config = dict(
    d_expert=32,
    moe_layers=[1, 2, 3, 4, 5, 6, 7, 8, 9],
    router_score='sigmoid',
    vocab_size=4516,
    norm_eps=1e-06,
)
Below are experts of layer 4 (counted from 0) of a mixture-of-experts language model. Rows are named router (the router's row for the expert), up (a neuron's input weights, with its number), down (a neuron's output weights, with its number) and show model dimensions 0-159. Each number is 128 + 32 x the weight over its row's rms, rounded and kept within 0 to 255. Numbers have three digits each.
After each expert's rows: a language model's description of what the expert responds to; "comes after" lists some tokens at least twice as common just before its tokens as in all text. This comes from a sample of Wikipedia text that the model never trained on. Tokens count by the router's weight.

# expert 0
router:136127190097167183179100130119196148182147108127110130154092123111095141165166109151136130120066160125143163098169088183114139132123090121112073156086142177175119139077061131216151170141093083142157084113067167161137095150152120080139066137124151116074091096137150086186116064093164165134089127119146092116165103117124128108161096114139136118114124108109098121097129075183095108151131158148193119137090108123176113118115091148128129113089175159143126113154116198097130088178155160
up5:101115173141135115130054105116148203175185122115100129114038175112177177106108096125098134162094134140125168126234091107159113132138098137093125122142108121179092083117106124165129092096171113093116154114086171140113122150106090179106202131152151185080120142145159127102155134178156172133084111103123119168146072165148068147112070118132117131084147104100117132159123076168138118151096183119133161071114105130123154093090124151134102145110181136149076114110090153136137109184188137
down5:162179138071104170168133085138168080121104072083129159082154073153103145154115123133109130194165144094107110185130121108140098093073158118087119170078096084156173114150120104128146115096121139137163156072128117142075115111125169138061125087106116130189171090122106151106195061121167156124145163113130113100140170154183129162184065124078154128193124090129093139140113158109116138085180102097108131141153124121107190139103127174094101155127144102134194107102137139103185076132106087
Description: Name-initial consonant pieces. Capital or lowercase word-start pieces like R, J, P, sp, comp that begin proper names or words split mid-token (billion-a-ire, Is-a-ac, pur-p-ose).
comes after: " |", " (", "-", " a", "==", ";"

# expert 16
router:170149178130131122167124121167154120142108136106124109142105096140131106121182161190145115087114082086115162124211027173151085123083134095136100142104139108143118170104079177145133127134132121160118053178179113099142138169162104164129116111122090176116120111124140131167154138095098157147111101152103085163115154111116155073177068092119138079112141082154147171109191107119135110129116128148133059081134143098170133195120121084115139117153202186061105058145112175125097103158129130
up1:156184158180166130083073167161115108056139138176136107154145139059115071144096093112150167120130083117179148135155106141111156113060109146155103162130092080122157204095108167104134137107141148098093101127160104140090082150155104087112070121154092114124121134134102104131163123101077092161084145137129158138085091148076111143097089155112123108169122127149116145127183067137185169148104145169167080138107110070133151158139117169127148088169186164102127121154120228096150121118163082
down1:144131146099120093169102126125146159131064153171117133105101189144129186138167121124150116155203097135122153056072110161185139116154156130144162086140142000110114146116168153092153092131169122124153150071066111161159148092137142193107130114137119124111129140160103083130144155108131097069102178086201096165136124102085105088104127124157140123155113184191142124110146159101105061123137106122130142112107125127147121102114133117115080143177137112120086155074126097112209107149125125
Description: Article "the", Cyrillic, tables. Mostly the after a preposition in prose; also second pieces inside words (Onitsha, Initially) and census or election table pieces.
comes after: " in", " of", " In", " on", "In", " from"

# expert 53
router:132135159086112172137112090181081121199167130108130166101105146121086129134126110171211130086132106131105124107136122153123098132133135189187066149118058152122122163043101165147110118136074155139177051110099168113092177143152138081170125156110120136072135161102164134090103069131114116151157122181068071110146138115126143204102072063100168109101127130098143080177128138146136119124119145162137103114126115125117156140148101128098150164103167121129080120138118079190158103128063124
up3:153131133096115140116110126152096100147190069117160153133126140092104182095091142136155124116148164137103105171122082106077095102094178163208121115095147150170128114102175117195081143128114126070109154148113164131105154146111125102172066137069172077131129077048100183156113165107129175090164093121111160162098042139125128136141106115134127147133118150058112149090153091175131125074137161177154157117175120089177153092108050091142138112147103122129161122169112082146136145159155165
down3:138107150157160141171126135158215192107100118170128192128091105129104143136118056125158129153113128126139148117136108109102151162081131145139144150101084172141156102077164113133134074118165102081134097130178101121050098085134112113083089109128182126129162102148137135109138173126158105090176119160178126107127144118169129142216174193122138133182113188147144144070132126134118094180109105164061110101078086099138083097109157122114183142062166175134138149115102147169137062110146162
Description: Mid-word syllable pieces. Middle and final syllable pieces in names and words, such as Dar-ry-l, C-ow-boy, O-tt-oman, plus nouns like pass, song, match.
comes after: " T", " H", " t", " Sh", " K", " B"

# expert 34
router:080153154106134073093115106132103159158109159070147146134129075136178104169189088112131099115103119108137129154170093163141099154172150109178091116202124117082124150134116156171108203139110077202117135137108123146096153098153057133163121109128153163124139150123103155125173098134130132121104134135095072179133073149148099151146061087152228108140134119093115081096183132175117118135052168144162088130100117091118113142160118134060186093122159136111110082157101131132123077116109176
up3:159096160124134152066146085066147163102076147124146098108068104144131157118059091156126106157109100106105161162111159164160163125111110127120107123154131163112101170168119130167162184067108168116129154159101097114189107077138094139168168134174094059118147120113091090120150076080109181162128106148128104093118117134127076104105132076109113171122121127129115174104186143142141112176125142149167158055091047134120126113150086120133103113147111159105104129184125109170207135102143221
down3:128151159094167077116130087167106079110121117144123111212126108113116152085157116179205159116091125102127136156172143101123106149134134060057156134072139180089098087107166164123123090141201108148123134027121156122130091130132123167103103152098169127143101100056111049137157125160181132149159141113170129106198130131204095111125130068081107101171116148130133133126175104182144116130100158121082121136131069131123136123069150141189092146127121085115111136099109117151130141145136105
Description: Season, album, game nouns. Nouns after the in sports and music writing, such as season, game, album, single, round, first.
comes after: " the", " The", " a", " first", "The", " his"

# expert 50
router:119190153095134127168143101117177159142122143118087114123147129157157117094178058138166107095088082087147150149184073190136109107099132116188108130143155163110104176161065139186106146159093120168118110175132142145115105100173127105173124078191162176098132127072136156127172123131140138103151095174154121090140140115128117090119057158193128128140131132168093115152148104203082105124099133221137116114069113122123141147138180175092126204091126142151110103164092111088114093134146160
up1:122142126101179117142178094181124187156165101101111137085151112142160125093154082136151142112097173120107114168144149101142215096135112135157088090133104108163084128166098149120136128177166149122134145132124123178085063168121137124121103102119131160147168058063174098127138137123121152118064103172139109126117098084122146111208128113134133146138135175144118166157182075111148185155103115182103156146112114097152122153239173149051074126134136113141167121130086084082102101180147112
down1:126115140087156076120181142120110137053115079105078128053115149141120155120175074157128112097091156152102094171112170132076133136188165138119144150060133079121081160159157093114113119143161106122190115138095123151149109177124162192075095152142157116169091100163150102114154085188142110103138085084111124130126134122110129102109137110134118165126139141198103153144136140121086202144161151105191138159130141160118082144114215113152118168111122082141123139196062063101159120110125084
Description: Capitalized name starts. Capital-letter first pieces of proper names after the or table bars, mostly C, B, H, St, Mc, as in Crapaud, Cold Creek.
comes after: " the", " |", " The", " of", ":", ","

# expert 8
router:081155144098145158139056097144150149151062127098101132096132107174207137168125139126149158086106142114124161088112121185119120128116098113158110144147097153169129175088073132142106172166092146198159100107085159128131114169178142131177100145127173115106162063161084125180146136108089112176184108163182126137170081102123164065146097095147126107130171132112125181144139081212128109122161072171141097174070080134163116132187138155134152156086154159091086117139134130100116102149110121
up1:110201106152106139079160156110120144110072075100135115122086143226148101124179088114110110046105114096135083068185118167163097173087125133098174182146125142107171090099108163101104111112116147167141166115138118142079181184136095192141082127095157187162124117109125129133184098083148123137148138152152171162140132214102157164137142168129150109059146127084105123122083093093107081141153166096153145134140102151155112124197123145165134103107157145101110114111146160137106120154159152
down1:170167119094112128158104182137202128144136073094116170144119124106131131156152162094149134061169107120123122135142072084176163142095130130164067135091199126100142157125166138101103184149157101058134149059094142114146148151119098184127161073152150112153084133165135182102144138106142119119120094156167111171112142189088138139128099111098194168158125156128166120161120081130118150167107142052096125185098113200148147148182134117148068110108114150136156138149134046194118128141140108
Description: Lowercase word-initial fragments. First pieces of split words, mostly single letters or prefixes like re, inc, com, h, -c, in running prose.
comes after: " the", " a", " \"", " and", " of", "=="

# expert 24
router:095161207111151144110121100131121175217114103074088145139088087163175122146162078105144147129081168069078112103108093140150107115091049110153130159141079133147127164060125098178076125125136109170134096162127133093122123107136113144151086086160109125079149066136150141186115128088134110140103131199127104107160148089105116148144139078174184078115150134115095136122143094172079128116104104173166133141068092137139136187117128106147120151064154192129101103177152155140090170132130152
up2:151151138240145138123111112171091121153122145152140108085145183187108155102143081161097148117085158204104157154087062116106137140136113153080035144090115132157135132092112153106110084178103101079107143131132083172129198156084122125161134079205135131070135058109129127100129097131078141153096161105117137140088114130131093091165079129145127080126131107176155143123140124105169146094110075103096116173150177110153135103106132172140149062148119141127098099110083135156071121139143144
down2:131114073122114140147129134094117158150160133138127135111181136087156127109146135085076139161173116059128122121147112136096103092120178139108181094130125052089168100104135052186194124116136121102132094095159125097097113118132145173118167165117179087152129136135168101128109135153179088079114179092150113128144211040081179136103137141100089117154144159101115112104177124131098156125175176175127141109115103112106090197133143076130145142067104130103148048151136147113143151155185069
Description: Space or parenthesis before numbers. Bare spaces and opening parentheses before years, numbers or glosses, as in May 11, 2021 and (retired); also capital M.
comes after: " |", ";", "|", " in", ":", "\""

# expert 42
router:118188147059132175152118144169154175182144101140093164141116125205107100137145070124171175124090155101126173090152087091151113086130153177152106067094133148118068154140088159117146149161136127141110145169129110137116150169098131099166153121140166181061090134102145137118091127076131147130103146191095152126190169086137118145112140052153164081170129165127115092083127086110129099075108124164138078086087090072133133149195134144077135110070165159129110123139169145112107129085101137
up1:093122090143134109093113144094143141177130177095104115156117156155164131135137112157017112101103096110070126103173129103123116111125134170130147069080169136166111104108096150145097199140150096107140090124079110122060143096141155104158156101072122146116155163180138130187122148143147168135092128101119170135202128118096189057122148064160108099101159105145091120061104062123182116090104155154170087116143071123158156124155170096140109106157144144100150177156124131127078088119165176
down1:095199135121102121138185177108100102165125090184162093167165088099124150119111149113131106118111143175151131076076154130122092125110124178112092161093124131136144156135106132142133154073112131137105149141155126158156140100188117131127102095169158134101102111129188131119119157139178107136112206095175206062089066117098140135151153122125099121090121137122182158198105114145086128141093138112126140144150061115125149166109127112132249140094109107065058088070124163132129110118060142
Description: Slavic and foreign name endings. Pieces inside Slavic, Arabic or Turkish names such as ić, ij, š, ski, as, az (Al-Nasr, Zadar), often in tables.
comes after: " N", " K", " |", " T", "k", "ik"

# expert 5
router:187177101117162122171098132171137100147116101091108146120149103127187103126164123118122119069068137059118150088164119201131125189091153207192161141105115124117135135087096123173087160179096111155108148115118131124071142104144098071159101158165163142154100129103145141151195133094105120128169107147146057081114079094188142124164068091127187118082091121096132110154144146169062126167110078101159107141048096121141097144160130141112140138110126153106130103120126122131095082172102131
up1:112143112165117152190121101124078110099098155137067128135089099128177236137131101143116179149124115149108164135154162174142168043126169138114112121127125127164142088149103145148138135182110132169149056135087120073134126152137124112131075093199128252172135161125116112121145150112143152156136108115174089139154145140100082146171127124114160173075126141098160221151116113081090103142150118138162126150162176134150120121157139129119119150155135114094078148134191099088151178151124099
down1:165137157089154179071122124096101102138155119099082087181084151126114089140182176118174157097101111124096081157118143102196144121086183127181106118091160072155028114113086184052183188136135156132153100112164121143170155175141154104192125096160126160195122114134142096154092178122119147163123120121088084143095093141154108119146162151168108149150137119140158132140151114117159146168176144172140087081184114164124145096092131143174124159141126156114078095119086117092133161145111131
Description: Prenominal adjectives. Adjectives and word-start pieces right after the, a or his, such as first, new, final, main, same, sever(e), ded(icated).
comes after: " the", " a", " The", " his", "'s", " an"

# expert 37
router:140176162102146123132119099127083132196068112109114117089130120104149110139151102181145164145109097115085146088076120144138055134133142137188122123152088147132132166106159108161108134092062151162101071152080179135117130087150130063137119112103141139111166083067113113196119147067160138212198093155122096107117119128162162167108084089157115140114131110143140086147133096124080092097147124128250129118108082127090136134161146128155158107082118121113105106152127143136078183155067137
up1:156146176119100098176052169126161110163043185128164154096108116174129145112104189090130094103109123132105100095088132115149119085124112120121158129088124078143177141090073120142080162154073088134149142147176143107106162155137153108146144116125156079109153094099139113138112122158121090137173131102161140110119116053114191108124158061147134143134116100128180123153096099120135108105145106067120143142095093140056159142147096127143186161142103077171122125194153147129029138094100203
down1:054101079136100171140084067077086165156126083110093204144118164079117110139051079167146128126159116136140147133127104120101146140090124146086125115157125156109153142129170101118118123158140119172161148119117115093127109151164189154134114166127131121137092142156134101118146151148191149127113160171122187144085075128155088229131142084132105088138144104140116079125121169095083140167119099129137095134143122172093124149091135077062104113169131025101139091066134159107062138117122084
Description: Mid-word syllables. Middle syllables of words and names right after an initial letter, like F-in-ancial, cas-ual-ties, W-inn-ipeg, cryst-all-ography.
comes after: " c", " C", " F", " f", " H", "c"

# expert 25
router:062179080096138084140062073142120169127143077098120142060133107137143114124182112136147098143078145077141203138177058160116131143055125160208109115121163162142105195116069089136081145165134098116137089117102154142100143104252079120167098095137151104107114116112070139133152106124140171086155109095172087163109108157170103122107101152128145101126127145108143118164155131151098124127112115156171126113115138117125147185140182127086143118109109154142129116166150111115116112104181161
up3:186150177104143151106147218163085107142151196141074198133141142164097080147092137141124142171149097152164070130097117113126122157114089096063102127083111149071107182113169150172185116106156212149103173129121107154134105126104109136156121148125130090129136075138133061121110086129062205144106139150071146142144101163149151139052160118117150128074159128186105137126082151155145166135115114137120140086127121181117110130138145142161158093118114146170156129158194103168157138130095144
down3:126152180154111170161130140124094129095131097126116145127097147138119139133170145149195141186123069150139161084142137103174094125134110164157126097149126157187169112106129110149122140110152116147169092105164179127101115125095120155149188051092152189154098169183109101136101088107133137149139150167148111154119092103126159139101044101098083038166107060122068129167160161118194141111139129074182123112163128154159095111145088118111101106173136090150106097173089125080109132113066053
Description: Position and part nouns. Nouns after determiners naming a part, rank or direction, such as St, part, one, member, south, middle, head, Kingdom.
comes after: " the", " of", " his", " The", " a", "'s"

# expert 11
router:130135131071154171153065082123108173138134141065110122142090095123128109150132121169174120151152148140143128103144088143129166159133131182155126089151112203096108130084110097149122163196026153128161151125091177137122115066112151100106084177150111112109133115085160114174126111149082183187128120169126089120124097157163158158211097093108161147156155105140145083158176133152111102081093154141125121095081051067206118141152116110076150144133105151127125083151134095141124098166105136
up1:137166114089103169139120181126137140213191167115135154161093135118132113107127067157167127175164126165151092152107151198121113124181131225097132166158165159107162127159125115147116141123151091180129077163093140208148102153129188135152140099159101091059108115148106155136096132166140175179112183181125142161167048115105148147126120118104133178102142134127107073099110155112152118138143088173123170072088060135163127114088132122122140122101100149134081114149096122154121109155185136
down1:132121114177142180119066161113153108117132212166134163182069133109155135135093132122121078138150102098090124141128179107146106102070170064135087088117148085117094104177185150184175130142136154125145154133184172139086141100102140159058176194084121144091189126128132168144101127117167164164070132154149119092128138136099139182125151106137119150093147125139114168106133080116127117083141115184107136049094129089082114130072086120167095148136128059117115136144123163056138117113127091
Description: Sentence starts, word stems. Sentence-opening The, It, However, There, plus early word pieces after a short initial, like d-anc-er, sugg-ested, caus-ing.
comes after: " D", " d", " B", " b", ".", "D"